Below are experts of layer 5 (counted from 0) of a mixture-of-experts language model. Rows are named router (the router's row for the expert), gate (a neuron's input weights, with its number), up (a neuron's input weights, with its number), down (a neuron's output weights, with its number) and show model dimensions 240-279. Each number is 50 + 15 x the weight over its row's rms, rounded and kept within 0 to 99.
After each expert's rows: "raises" lists some tokens whose logits its average output raises strongly, later layers aside; "mostly gets" lists some tokens that are sent to it at least half of the time. This comes from a sample of Wikipedia text that the model never trained on.

# expert 34
router:43 59 56 74 36 45 53 51 62 50 44 43 44 39 42 49 45 43 47 53 44 81 58 85 60 56 64 73 44 38 66 38 53 55 84 35 78 49 40 39
gate0:65 55 53 41 32 66 29 46 50 58 71 60 42 14 61 74 28 63 70 70 42 63 33 29 43 50 48 44 46 33 46 72 33 13 30 54 34 63 38 36
up0:54 68 39 72 31 49 21 34 49 60 57 37 75 58 52 61 51 81 47 73 62 59 53 52 61 52 41 40 38 60 49 36 66 39 52 53 47 73 33 53
down0:54 57 63 40 50 44 58 43 23 26 47 67 54 68 33 28 59 20 24 45 54 52 59 42 51 51 47 56 46 39 55 54 55 47 26 55 44 34 43 32
gate1:54 28 44 46 55 49 37 36 48 52 42 62 43 67 64 56 49 52 74 40 58 71 52 90 47 43 31 27 42 43 42 56 46 44 43 21 32 71 29 34
up1:77 48 33 53 45 55 43 61 66 40 50 31 56 36 19 39 41 46 58 36 59 40 33 35 52 42 65 56 39 18 68 45 45 44 59 66 32 61 43 74
down1:76 46 71 19 21 25 67 39 46 48 46 47 43 42 53 44 57 50 77 62 54 42 53 58 49 78 57 51 41 39 57 42 61 66 25 65 52 66 71 66
gate2:48 46 32 68 70 58 41 20 48 63 30 31 34 37 73 43 69 56 67 25 68 54 48 64 58 63 35 33 45 70 39 34 49 43 28 53 54 39 27 54
up2:66 47 49 48 41 55 69 29 54 36 42 54 58 40 46 29 46 47 52 50 39 76 79 61 69 61 53 50 63 51 60 27 49 61 49 47 58 23 53 54
down2:38 47 62 30 30 48 62 52 55 75 42 49 41 55 30 34 95 26 70 51 40 43 39 48 47 25 76 76 77 09 46 58 39 42 60 60 79 38 34 34
gate3:29 07 43 69 32 55 61 45 53 64 18 45 70 37 44 43 29 52 65 41 32 53 76 52 43 46 37 40 79 68 29 48 42 37 09 31 67 34 60 53
up3:53 67 58 49 68 25 51 72 53 24 62 65 39 66 40 64 53 52 57 65 34 37 39 62 42 34 56 43 40 51 71 22 72 99 51 53 12 60 35 58
down3:40 34 69 51 37 50 81 44 69 42 40 45 48 40 56 61 58 43 18 51 49 66 61 46 34 37 39 39 52 73 60 27 61 31 62 14 77 47 46 64
raises: "and ", "of ", "(", "for ", "to "
mostly gets: "such ", "work ", "many ", "public ", "some ", "make "

# expert 32
router:41 57 59 40 57 26 77 61 38 62 58 50 54 42 36 74 47 48 32 35 45 46 48 53 64 43 60 79 36 60 41 76 39 65 78 41 78 35 46 47
gate0:33 40 68 30 59 38 74 58 66 56 62 51 42 55 47 45 47 47 69 62 31 52 47 51 42 52 57 58 54 33 46 38 43 27 36 43 61 63 82 60
up0:56 29 37 70 44 56 59 21 51 73 60 39 67 76 74 65 42 66 24 60 75 49 63 89 57 54 43 22 42 59 63 34 49 56 51 64 50 45 43 24
down0:59 37 67 54 33 62 47 71 31 62 59 62 43 52 33 48 38 50 36 57 83 73 29 12 68 50 52 79 40 37 57 45 42 44 52 52 76 62 52 57
gate1:41 63 69 45 41 52 31 58 70 69 48 58 66 67 48 47 54 37 80 51 55 29 45 31 81 21 75 32 58 83 25 41 45 65 36 35 65 57 68 62
up1:69 30 63 67 73 82 39 91 57 37 59 35 44 59 53 72 47 78 31 41 26 62 24 56 56 43 79 62 26 51 68 64 69 59 47 60 48 69 53 69
down1:71 56 52 44 37 20 38 49 50 40 56 58 56 25 53 34 45 43 61 63 48 58 30 43 62 33 58 82 56 35 35 38 49 29 49 73 40 44 26 47
gate2:78 42 56 78 50 71 59 55 42 48 56 46 69 45 46 29 21 54 17 57 81 47 38 27 45 46 37 49 79 75 61 61 37 42 62 42 51 46 49 66
up2:61 39 73 44 27 65 55 52 42 71 40 59 42 54 49 52 45 58 51 38 69 49 56 42 50 74 35 67 57 79 54 37 44 71 57 26 93 26 50 69
down2:58 58 77 39 68 37 37 68 76 54 48 34 60 37 39 54 49 60 13 54 72 64 62 49 30 54 32 61 61 38 37 17 36 59 53 48 68 57 68 61
gate3:51 55 52 36 38 69 41 68 49 47 59 36 25 55 58 53 40 31 66 43 43 78 46 57 47 29 70 46 56 38 46 69 39 35 27 62 79 46 73 55
up3:19 68 63 50 39 59 27 82 45 52 65 45 45 66 75 49 38 61 56 36 82 60 52 45 55 41 37 54 66 64 28 19 43 34 20 68 34 99 51 53
down3:46 35 50 59 47 40 49 42 36 73 67 36 42 49 41 46 69 67 49 79 40 56 35 59 17 42 52 41 39 68 43 32 52 71 54 28 36 63 49 21
raises: "population", "population ", "results"
mostly gets: "medal ", "Award ", "Championships ", "|---|---|---|---|", "career", "Racing "

# expert 65
router:50 55 49 53 33 31 53 56 66 38 31 44 40 29 42 44 61 45 26 44 23 72 39 40 71 50 39 47 28 59 68 57 44 51 43 28 60 37 57 76
gate0:48 46 50 28 60 68 43 58 56 40 46 50 50 65 29 58 65 41 69 54 67 41 66 34 26 41 53 70 29 68 40 50 61 46 44 62 32 51 48 31
up0:48 51 61 23 52 62 37 58 40 46 61 29 57 29 41 59 43 57 48 74 54 20 43 52 50 71 55 48 45 44 74 51 67 66 50 53 47 58 54 35
down0:48 34 19 57 61 39 58 46 58 64 49 43 50 63 64 55 68 51 64 54 40 34 84 76 34 55 37 60 51 49 59 55 69 45 73 61 77 67 36 50
gate1:62 59 44 49 44 69 53 54 57 38 56 55 45 46 29 53 53 47 47 69 26 77 66 58 47 56 48 51 61 44 54 51 52 72 65 39 67 55 38 56
up1:41 52 27 57 61 49 45 25 38 73 68 59 61 46 40 60 39 35 37 35 62 31 75 50 49 48 46 56 25 46 39 65 61 25 52 43 53 46 50 41
down1:51 59 53 39 49 51 55 55 73 54 94 43 48 50 40 62 64 38 31 51 48 84 69 71 86 99 35 51 52 19 75 76 66 42 41 44 47 50 23 35
gate2:79 61 69 44 43 55 45 48 70 56 60 27 39 64 66 66 58 38 45 41 51 35 35 57 70 67 64 38 42 95 76 53 40 55 48 41 59 72 75 52
up2:39 39 46 47 66 18 33 50 50 81 41 42 57 33 35 42 54 35 34 41 56 61 55 53 46 25 41 65 41 56 52 53 54 56 62 37 20 23 34 21
down2:52 43 71 67 60 16 50 54 65 67 64 51 45 56 62 40 43 37 38 20 47 44 56 50 73 40 51 64 44 67 35 52 65 23 31 61 64 53 58 51
gate3:44 32 37 40 24 52 64 48 62 37 51 21 90 27 54 42 55 58 72 66 25 60 53 46 39 56 59 63 49 32 10 43 48 50 41 68 58 44 75 53
up3:80 25 57 58 31 46 38 33 51 56 35 74 58 22 64 29 66 59 58 37 27 37 25 51 47 47 61 46 36 30 52 28 78 50 46 25 29 33 70 78
down3:50 64 41 50 56 65 51 42 48 38 54 40 53 42 43 67 45 20 74 70 21 65 53 50 31 20 63 64 40 57 22 69 79 37 67 51 25 57 68 76
raises: "by ", "to ", "in "
mostly gets: "ana ", "ov ", "ford ", "z ", "ia ", "ya "

# expert 33
router:46 53 53 40 37 06 40 75 67 67 49 48 41 27 38 73 74 49 31 34 43 64 45 64 31 47 51 73 32 62 68 47 35 56 72 24 42 69 16 52
gate0:72 51 53 30 64 52 41 41 51 47 70 39 37 17 66 47 59 40 43 55 14 82 49 51 63 06 63 53 58 56 41 49 60 56 58 34 55 60 34 58
up0:69 55 47 44 72 61 31 59 31 39 62 43 48 43 50 49 52 49 49 55 23 57 66 34 76 14 79 62 52 56 81 67 66 35 70 55 51 60 53 71
down0:84 29 57 70 47 62 43 56 35 72 63 47 39 38 32 63 60 60 62 54 52 72 55 39 63 40 34 28 46 61 47 42 64 53 41 56 56 34 42 45
gate1:25 64 37 31 37 38 46 89 38 63 47 86 43 76 71 40 07 63 72 62 46 59 42 46 67 43 46 48 46 44 23 41 64 65 40 60 54 52 01 44
up1:65 63 43 74 45 59 57 34 65 80 23 28 27 50 53 53 54 30 52 39 59 17 59 55 50 65 33 26 49 46 47 43 57 48 29 40 74 33 71 64
down1:51 30 63 55 57 34 42 38 81 33 23 06 65 65 63 58 32 67 60 70 46 67 75 43 40 52 40 46 62 29 68 61 49 50 62 31 60 43 64 59
gate2:27 65 38 73 47 52 49 28 52 65 30 63 62 73 43 59 60 67 73 51 44 72 37 54 39 46 47 40 26 39 40 48 73 59 30 59 82 53 44 18
up2:50 50 57 52 71 67 23 48 61 11 46 46 71 46 67 33 44 30 34 70 46 39 44 32 59 52 62 44 77 59 82 54 22 48 56 19 60 30 38 61
down2:73 44 63 49 39 76 40 50 67 29 71 45 67 64 64 42 20 35 39 65 36 30 60 53 57 27 78 41 64 62 61 43 44 44 27 25 61 61 32 70
gate3:58 60 53 64 43 62 70 20 61 81 36 63 65 70 68 46 47 63 67 44 41 50 41 42 60 31 68 50 35 48 59 27 41 37 74 38 63 51 77 53
up3:74 44 66 42 48 76 52 75 49 66 58 71 86 58 46 61 54 58 52 67 62 44 61 51 72 34 38 43 39 52 62 28 46 39 74 35 61 24 63 50
down3:46 53 77 58 68 81 64 75 36 64 46 34 36 31 67 50 44 47 91 49 26 68 41 21 56 57 49 73 38 30 54 20 29 40 69 40 62 32 67 51
raises: "s ", "-", "s"
mostly gets: "ell", "School", "long", "hand", "lab", "old"

# expert 69
router:76 70 32 36 47 36 46 59 69 44 43 52 48 30 38 69 58 52 32 58 21 44 46 48 56 42 62 68 57 39 72 47 36 31 42 52 54 44 38 58
gate0:47 39 55 71 66 50 45 51 49 65 36 66 19 62 73 48 74 50 30 62 51 41 38 51 59 54 66 26 61 65 53 81 52 41 52 62 65 34 57 60
up0:38 62 57 56 47 42 42 34 25 70 41 45 26 59 60 34 61 63 37 37 44 54 23 51 39 52 64 43 12 37 59 62 52 48 43 64 55 65 56 56
down0:35 50 48 36 44 31 91 46 45 63 43 57 44 62 51 42 71 53 56 49 38 64 72 53 54 57 99 71 53 41 40 64 69 39 68 48 35 49 63 27
gate1:49 77 33 37 29 29 50 57 42 38 61 58 52 56 60 59 26 68 68 36 49 57 44 42 49 50 54 32 56 72 52 48 54 26 86 26 28 62 70 81
up1:65 72 54 42 56 51 43 20 38 47 47 29 34 42 46 42 31 66 65 64 43 48 56 53 48 19 84 62 45 52 24 57 47 69 99 47 42 52 53 62
down1:60 23 37 74 64 47 46 50 47 59 91 44 60 23 64 31 81 25 73 50 50 59 25 44 18 76 71 44 60 57 44 52 33 62 51 38 28 42 48 60
gate2:71 41 31 45 55 41 61 38 51 51 45 73 47 51 33 55 43 48 59 35 75 29 47 66 35 60 55 67 53 38 44 51 36 55 83 75 44 36 65 52
up2:99 55 39 56 41 71 41 56 74 26 48 52 77 66 32 50 28 71 86 76 33 51 40 47 77 38 36 30 54 40 38 42 48 57 43 58 23 31 77 40
down2:64 51 44 50 63 34 25 63 36 44 53 57 36 54 49 48 49 59 56 87 55 53 52 38 62 61 48 43 51 58 55 43 54 01 11 40 53 36 23 29
gate3:64 46 55 60 51 40 46 60 53 67 49 35 21 60 42 68 46 56 49 60 38 58 42 35 52 62 65 29 48 32 66 47 71 43 35 59 55 27 41 59
up3:43 59 45 62 39 24 51 48 66 45 44 44 30 50 24 70 54 59 59 64 27 38 13 42 54 58 39 71 54 47 61 40 56 51 18 57 55 34 38 59
down3:65 43 67 64 75 62 59 35 30 50 53 44 39 56 40 70 38 32 73 49 62 27 56 57 27 48 36 65 64 61 32 44 59 65 39 63 63 45 57 60
raises: "\n", "\n\n", ", "
mostly gets: "information", "London", ".\"", "sion", ").", "ture"

# expert 18
router:72 57 42 63 12 26 53 52 50 51 34 63 63 44 51 69 49 57 48 42 59 50 48 62 41 56 29 69 17 68 39 41 53 46 43 58 47 62 23 52
gate0:58 61 75 64 33 44 57 53 27 60 54 63 74 50 94 57 71 13 58 62 52 45 64 64 34 65 68 62 43 55 17 43 72 76 25 55 31 47 38 11
up0:53 47 45 43 43 33 46 39 53 46 42 61 44 37 54 39 45 18 55 59 46 49 57 69 76 34 39 39 56 42 30 26 55 35 62 42 71 50 31 65
down0:49 29 77 69 49 39 47 41 67 49 61 55 52 39 56 37 45 31 53 30 56 38 89 47 68 42 53 52 54 52 46 34 24 61 31 43 40 62 59 41
gate1:52 59 60 56 34 42 67 78 68 21 36 43 48 66 41 35 31 43 52 43 48 29 71 62 47 66 65 54 42 18 46 35 33 34 72 36 68 33 31 32
up1:56 20 54 54 25 47 54 32 75 33 26 60 46 26 30 78 74 55 44 57 37 63 39 54 65 37 73 27 64 44 46 34 57 58 64 60 34 45 55 37
down1:37 71 32 15 56 64 38 53 49 38 58 24 64 49 36 45 70 53 13 37 26 60 55 47 26 65 62 46 47 54 77 14 38 23 55 46 26 39 43 46
gate2:50 23 59 56 63 30 45 36 45 50 76 68 46 42 62 56 61 48 70 51 36 54 65 53 58 35 53 52 30 32 33 65 61 45 44 58 59 56 44 15
up2:61 46 53 33 71 53 69 34 76 58 80 78 28 68 76 48 35 42 84 45 48 41 54 13 49 75 60 30 28 37 50 31 65 53 60 60 89 51 48 65
down2:49 39 69 50 49 41 54 72 59 28 46 29 54 67 56 65 53 49 80 54 55 51 75 33 43 48 62 31 55 53 33 15 49 36 48 42 80 32 48 50
gate3:73 81 40 43 56 59 57 49 50 48 37 61 53 47 46 24 61 18 26 65 53 59 65 49 57 49 52 56 56 51 55 47 60 52 30 63 49 57 66 58
up3:56 52 35 27 67 54 40 41 75 73 60 26 54 31 67 21 80 46 55 55 69 54 31 53 34 32 21 51 66 70 38 10 38 38 52 42 60 46 67 54
down3:56 29 54 43 24 50 45 58 51 56 73 66 33 26 37 72 48 48 53 56 64 43 33 28 45 41 55 45 44 43 38 64 56 52 84 56 61 75 46 64
raises: "-", "o", "on", "it", "ip"
mostly gets: "Jul", "Cas", "Ros", "Mar", "Mil", "Luc"

# expert 55
router:69 72 56 46 52 37 59 64 73 54 32 58 45 23 25 49 41 62 31 59 18 52 52 49 70 40 52 51 54 60 69 48 48 50 48 49 62 27 60 70
gate0:35 53 41 38 37 32 52 45 66 36 43 53 43 62 56 45 48 40 34 54 50 57 86 62 41 21 37 64 44 40 57 78 41 82 13 60 42 60 54 53
up0:30 48 39 47 60 38 44 54 53 32 69 44 65 57 49 59 70 46 32 54 62 53 66 65 30 51 58 36 21 61 56 34 45 62 60 48 64 71 52 41
down0:42 63 38 49 61 49 64 55 55 41 38 42 37 76 39 43 72 48 42 36 50 42 53 67 43 33 42 41 57 58 51 77 55 79 36 32 53 63 48 22
gate1:67 43 50 39 64 29 67 45 56 59 74 44 53 25 32 81 69 66 33 33 40 37 42 49 46 50 70 46 54 49 54 42 52 37 44 51 46 68 29 39
up1:46 56 49 60 50 63 51 44 68 70 23 54 58 71 22 57 69 45 42 70 84 58 55 56 62 34 35 65 48 66 51 21 68 65 46 32 50 58 59 50
down1:50 63 62 62 68 30 29 69 68 40 52 43 38 58 44 54 73 53 58 64 54 45 54 63 38 40 33 48 59 50 68 69 77 68 37 40 79 53 38 47
gate2:39 72 68 32 89 36 73 51 56 60 71 59 65 53 52 58 56 26 52 41 24 62 74 36 49 42 56 38 57 28 53 80 36 68 41 65 71 83 62 40
up2:53 62 71 46 58 37 51 63 27 48 73 83 52 50 64 35 40 52 68 51 41 54 31 61 32 48 50 26 40 60 31 53 75 59 43 51 90 54 61 59
down2:64 73 63 45 60 45 75 42 63 52 34 54 47 48 69 53 43 62 54 74 61 65 51 60 40 53 24 72 39 71 65 63 49 59 43 55 37 76 66 32
gate3:57 50 59 45 49 66 44 66 49 41 33 46 68 44 60 47 41 57 40 66 41 72 67 58 66 38 79 69 53 64 28 66 13 51 68 52 35 38 61 64
up3:50 53 68 22 68 47 61 50 68 45 49 54 82 83 60 27 55 61 51 42 46 68 49 55 68 57 69 30 51 80 39 41 51 50 42 66 28 15 39 75
down3:36 69 33 52 37 56 57 68 07 68 66 58 51 50 71 46 61 53 86 44 49 51 59 11 54 39 25 42 28 54 45 49 60 46 50 59 54 48 41 35
raises: "and ", "as ", "from ", "in ", "to ", "ent"
mostly gets: "ton ", "ov ", "ford ", "ta ", "ti ", "London "

# expert 0
router:48 61 45 53 39 29 52 49 71 60 40 55 28 42 48 68 66 56 31 34 23 51 37 46 43 43 59 47 50 55 46 60 36 58 39 45 66 57 39 54
gate0:48 79 54 37 38 66 58 33 63 78 07 86 33 39 66 62 56 67 37 50 56 50 30 60 58 29 47 49 49 68 39 54 56 29 60 57 73 52 44 42
up0:67 53 34 54 81 48 40 77 49 32 34 48 47 50 60 60 94 64 43 27 28 66 64 81 78 50 38 20 71 76 35 54 69 66 40 43 53 53 39 50
down0:43 57 38 81 51 49 45 50 57 43 59 34 57 62 46 64 67 56 78 56 46 49 61 82 37 27 49 69 36 43 51 60 37 87 55 50 20 46 50 60
gate1:45 56 49 41 40 49 63 33 63 32 44 49 37 50 36 67 56 68 43 65 38 36 24 42 75 37 54 82 53 49 46 44 75 20 47 84 11 64 39 51
up1:26 35 68 41 45 38 64 56 56 42 73 74 55 65 49 49 32 42 80 44 52 58 66 54 39 78 62 48 48 00 41 56 45 50 70 47 89 46 65 49
down1:43 57 58 42 67 49 42 46 60 49 34 44 58 70 50 27 49 50 50 62 27 31 55 37 61 19 53 48 32 52 66 45 54 43 63 41 43 65 64 19
gate2:57 52 56 44 69 57 47 48 49 70 67 52 47 48 57 74 48 55 47 56 55 50 48 43 76 57 45 30 51 29 55 62 34 27 46 43 78 36 47 38
up2:47 24 65 56 31 39 69 57 59 63 26 58 60 55 43 37 35 42 46 66 36 34 43 61 35 49 42 76 43 75 53 36 49 34 55 39 28 54 30 42
down2:37 23 54 40 90 53 51 35 47 43 37 57 58 45 69 70 52 35 33 69 32 65 41 63 37 56 13 42 82 49 39 50 55 60 82 47 61 49 34 75
gate3:48 46 49 68 58 40 67 68 56 67 40 96 50 27 66 76 43 57 69 42 41 53 61 34 64 51 38 84 70 37 48 54 30 49 70 49 35 52 55 53
up3:25 22 56 57 74 38 44 77 40 38 46 82 51 60 66 76 55 59 57 45 40 56 49 19 64 70 28 51 90 36 61 52 52 53 57 49 54 59 40 50
down3:40 45 65 49 38 56 16 41 18 41 21 41 50 51 37 62 61 69 69 32 56 58 61 67 30 35 62 58 45 40 47 31 26 65 55 68 17 48 48 72
raises: "where ", "when ", "what ", "conc", "according ", "mark"
mostly gets: "\", ", "', ", "\"; ", "\": ", ",\" ", ", "

# expert 16
router:48 47 53 37 20 56 63 53 81 77 45 70 57 57 27 86 40 55 53 71 63 83 73 72 39 28 74 66 19 56 46 61 41 38 60 26 69 39 43 52
gate0:94 24 34 57 57 39 44 37 61 62 40 43 46 50 44 60 66 44 38 52 51 54 54 68 41 33 51 44 50 62 53 45 58 44 79 36 42 48 48 80
up0:35 43 46 49 67 30 49 40 25 55 51 29 36 45 40 32 46 49 52 56 44 65 13 43 77 70 38 44 41 30 59 74 54 57 77 43 67 39 62 67
down0:45 81 49 44 75 37 51 30 63 31 34 57 35 65 49 60 65 42 45 24 57 49 58 74 30 47 85 72 50 58 58 46 28 50 96 41 68 48 46 44
gate1:52 42 40 35 50 55 66 50 38 83 56 53 56 60 30 72 43 39 52 55 26 53 49 50 36 51 65 56 21 61 79 41 62 70 37 50 76 08 78 46
up1:49 39 42 41 43 54 55 58 31 43 49 57 57 71 42 55 31 50 40 31 31 55 50 39 50 39 62 50 49 84 73 33 33 62 46 52 74 52 18 72
down1:69 63 47 32 61 46 46 55 88 52 46 65 29 55 58 64 30 52 61 48 52 61 51 18 42 61 43 57 70 54 80 44 71 59 74 46 58 40 61 62
gate2:43 44 75 30 38 59 80 22 39 33 63 21 85 52 54 60 67 45 38 44 29 44 41 81 48 51 33 43 61 26 61 32 51 42 38 47 59 64 40 58
up2:48 49 35 69 32 59 51 21 54 59 44 51 61 32 59 64 52 29 34 64 44 30 54 46 52 22 51 73 53 63 49 49 26 52 64 59 67 11 69 60
down2:49 64 61 21 56 63 74 55 40 20 76 51 38 74 54 37 53 47 38 64 55 44 59 66 55 80 54 63 49 51 59 40 22 65 50 75 39 65 50 84
gate3:55 92 65 26 29 74 58 58 08 45 46 81 49 85 45 39 42 41 32 40 75 37 76 79 40 47 39 53 51 35 70 41 43 66 46 54 74 54 69 77
up3:68 33 35 39 69 38 53 56 53 38 78 44 64 38 68 62 76 43 40 21 35 53 34 61 54 45 46 46 58 52 37 59 57 54 33 54 31 54 41 22
down3:33 60 99 63 40 57 40 50 17 47 75 38 28 64 37 52 58 52 25 45 45 52 60 61 23 45 50 43 46 58 70 49 47 45 35 59 64 50 50 55
raises: "com", "and ", "by "
mostly gets: "000 ", "100 ", "five ", "million ", "film ", "Yes "

# expert 62
router:61 45 42 61 49 19 72 25 56 51 30 57 58 12 66 64 51 51 31 61 65 50 36 42 54 49 64 51 31 55 48 59 34 52 71 48 59 58 31 34
gate0:13 72 35 78 35 39 59 55 40 57 25 62 35 27 37 42 72 60 53 54 72 57 56 32 37 58 47 27 21 59 33 50 42 56 40 47 72 34 45 44
up0:85 32 52 34 40 71 39 44 46 34 55 43 54 59 56 57 61 64 54 59 64 55 31 64 58 27 41 44 51 40 79 42 69 65 62 41 35 47 52 36
down0:35 56 52 42 28 49 45 32 36 83 39 35 48 48 28 53 79 48 34 51 68 63 41 64 63 53 34 60 40 43 69 54 56 52 33 66 54 14 45 36
gate1:40 45 52 47 50 67 47 37 63 58 62 70 62 63 42 50 37 30 42 43 32 64 58 49 55 41 76 55 43 41 56 39 38 62 28 09 57 65 43 53
up1:52 55 29 49 52 67 33 37 72 38 47 54 56 42 46 41 29 54 44 35 29 50 63 44 28 31 45 30 73 40 40 28 56 69 47 57 63 90 61 68
down1:66 53 58 71 64 35 45 59 45 41 79 82 08 48 52 82 51 68 39 47 57 36 54 53 54 63 44 50 58 27 55 63 41 78 62 64 61 16 60 63
gate2:31 54 38 60 41 63 62 49 56 51 65 55 32 59 61 35 38 43 26 29 55 57 54 66 62 56 64 54 73 41 69 75 62 53 60 66 38 41 63 32
up2:39 51 14 74 42 56 56 71 58 31 45 59 27 20 28 48 53 60 47 36 47 69 45 47 68 33 50 60 31 59 67 48 51 26 64 72 61 66 47 35
down2:53 50 41 32 71 52 41 37 52 47 34 42 40 50 58 36 56 29 41 39 58 48 42 21 75 78 49 12 44 67 38 41 33 36 63 71 56 44 59 75
gate3:62 42 43 64 44 40 53 59 74 28 34 53 69 29 82 44 40 43 00 38 66 58 32 65 59 59 50 47 57 36 29 55 28 65 51 38 53 58 49 60
up3:76 49 60 54 54 59 62 56 57 52 33 76 57 40 49 39 65 39 00 65 41 53 40 55 36 40 47 66 63 49 37 73 48 41 37 47 35 70 40 17
down3:49 68 84 40 64 64 59 60 38 73 63 56 53 75 46 40 52 14 22 61 49 62 56 55 66 68 53 58 41 63 56 67 61 57 59 50 56 54 48 35
raises: "in", "ov", "as "
mostly gets: "p", "b", "Ro", "Gr", "bl", "Ru"

# expert 72
router:59 63 37 54 56 33 38 49 75 78 56 49 51 30 58 76 52 46 42 46 53 39 45 72 53 50 59 63 49 62 55 79 70 59 64 42 37 68 20 61
gate0:71 50 28 71 65 56 35 59 80 49 59 46 51 63 46 72 61 60 59 69 45 53 37 49 45 50 57 65 62 54 44 60 67 60 49 53 57 58 75 66
up0:14 43 46 66 40 51 45 33 37 84 18 26 28 64 39 58 50 59 69 50 48 70 43 54 70 39 62 61 74 38 43 57 42 44 33 67 61 47 50 51
down0:58 58 10 63 62 52 61 15 47 61 40 38 48 35 45 50 36 26 65 74 78 76 36 45 57 46 38 62 42 30 66 65 67 50 45 45 46 53 58 72
gate1:33 66 34 48 78 72 57 46 61 71 66 61 25 43 38 13 48 63 53 62 40 32 67 40 59 42 53 59 58 56 43 58 62 36 46 35 19 49 67 40
up1:21 65 61 58 41 74 45 20 58 59 69 44 56 11 51 61 32 61 53 49 55 45 49 35 84 24 57 33 52 67 76 52 60 48 50 36 52 60 51 29
down1:69 41 38 49 56 54 33 37 63 64 62 55 36 27 58 69 44 77 72 53 47 47 55 48 44 78 47 68 33 74 43 24 41 20 74 43 58 50 59 58
gate2:49 73 39 64 60 68 32 57 49 68 44 57 83 42 26 53 22 56 31 30 61 46 76 53 54 45 45 61 43 43 27 32 72 48 74 38 33 58 45 49
up2:74 66 42 41 28 68 35 29 47 53 83 71 46 67 58 72 46 28 13 51 31 65 35 58 68 60 56 51 34 41 55 58 43 40 94 53 40 42 27 48
down2:45 43 26 69 44 97 25 34 55 46 76 61 39 62 56 56 55 45 44 19 19 53 42 37 35 76 62 33 55 57 20 72 48 41 60 72 48 60 30 45
gate3:39 48 52 58 52 51 52 37 80 56 45 42 43 50 32 29 59 46 50 34 35 71 54 72 48 64 54 59 35 72 57 66 40 50 45 53 43 71 40 47
up3:53 30 38 67 32 58 64 37 12 44 72 40 35 29 42 69 73 56 47 36 59 63 77 47 43 37 51 46 78 41 25 49 85 47 65 29 63 36 52 58
down3:35 35 52 66 53 35 55 31 20 40 49 16 66 45 43 27 72 40 43 32 58 41 77 84 48 22 50 41 47 53 46 45 42 53 35 57 34 27 60 34
raises: "-", ", ", "/", "; ", "- ", ": "
mostly gets: "University", "election", "year", "film", "station", "River"

# expert 24
router:49 41 45 70 51 48 56 77 65 51 34 54 40 41 34 68 42 66 30 30 37 43 42 78 56 35 44 59 19 46 68 69 52 53 57 41 48 42 67 48
gate0:60 28 63 38 77 34 30 61 37 47 36 42 78 58 61 27 64 99 44 44 49 81 72 30 54 50 62 29 71 65 50 16 65 39 54 27 69 69 39 54
up0:53 48 67 64 30 71 51 60 36 59 78 56 56 32 65 54 48 45 34 50 28 22 15 49 48 28 37 47 27 33 29 70 60 46 42 58 58 59 55 50
down0:60 20 36 44 46 55 43 58 56 67 87 72 50 46 30 42 64 32 44 34 30 20 22 49 41 48 46 57 47 39 62 49 43 26 80 62 59 55 38 49
gate1:51 44 72 47 29 15 49 68 60 66 64 66 66 50 60 54 46 87 67 58 54 75 55 41 55 28 66 54 58 47 63 50 70 55 56 40 45 63 58 61
up1:34 56 61 40 71 62 63 79 43 56 64 66 50 45 65 56 60 60 47 72 44 61 48 40 75 46 61 38 66 55 49 57 69 47 44 58 27 35 89 63
down1:64 43 36 33 29 71 27 68 45 75 33 63 69 59 70 37 72 63 51 40 57 30 78 47 49 61 72 34 48 55 30 34 79 72 89 37 21 49 48 46
gate2:47 61 62 53 46 30 54 57 69 58 59 39 71 62 49 56 50 73 46 58 78 33 61 53 51 62 54 38 49 47 74 49 65 62 60 40 54 87 49 35
up2:55 24 67 18 34 47 54 73 72 55 43 25 53 35 29 50 67 54 21 20 54 43 52 36 51 54 64 66 55 34 25 44 69 41 67 47 29 39 33 39
down2:38 10 37 63 63 29 62 26 53 54 52 39 00 65 35 49 49 59 28 43 22 51 61 65 33 25 74 62 61 41 30 73 59 35 50 64 60 68 43 44
gate3:48 30 70 65 71 73 45 78 55 69 62 62 51 56 32 48 59 17 80 52 49 54 50 44 27 57 41 84 57 45 44 63 22 66 52 29 48 30 34 43
up3:53 32 45 69 63 73 39 44 61 34 35 29 70 56 48 71 76 32 51 40 62 46 71 73 40 36 41 33 72 65 43 36 31 66 49 54 52 16 57 52
down3:64 43 20 60 60 19 69 64 31 49 65 49 40 52 68 48 48 64 41 60 24 63 53 53 47 60 37 61 46 48 71 65 48 72 44 47 70 86 73 34
raises: "and ", "to ", "& ", "(", "or "
mostly gets: "John ", "u ", "z ", "William ", "ov ", "Robert "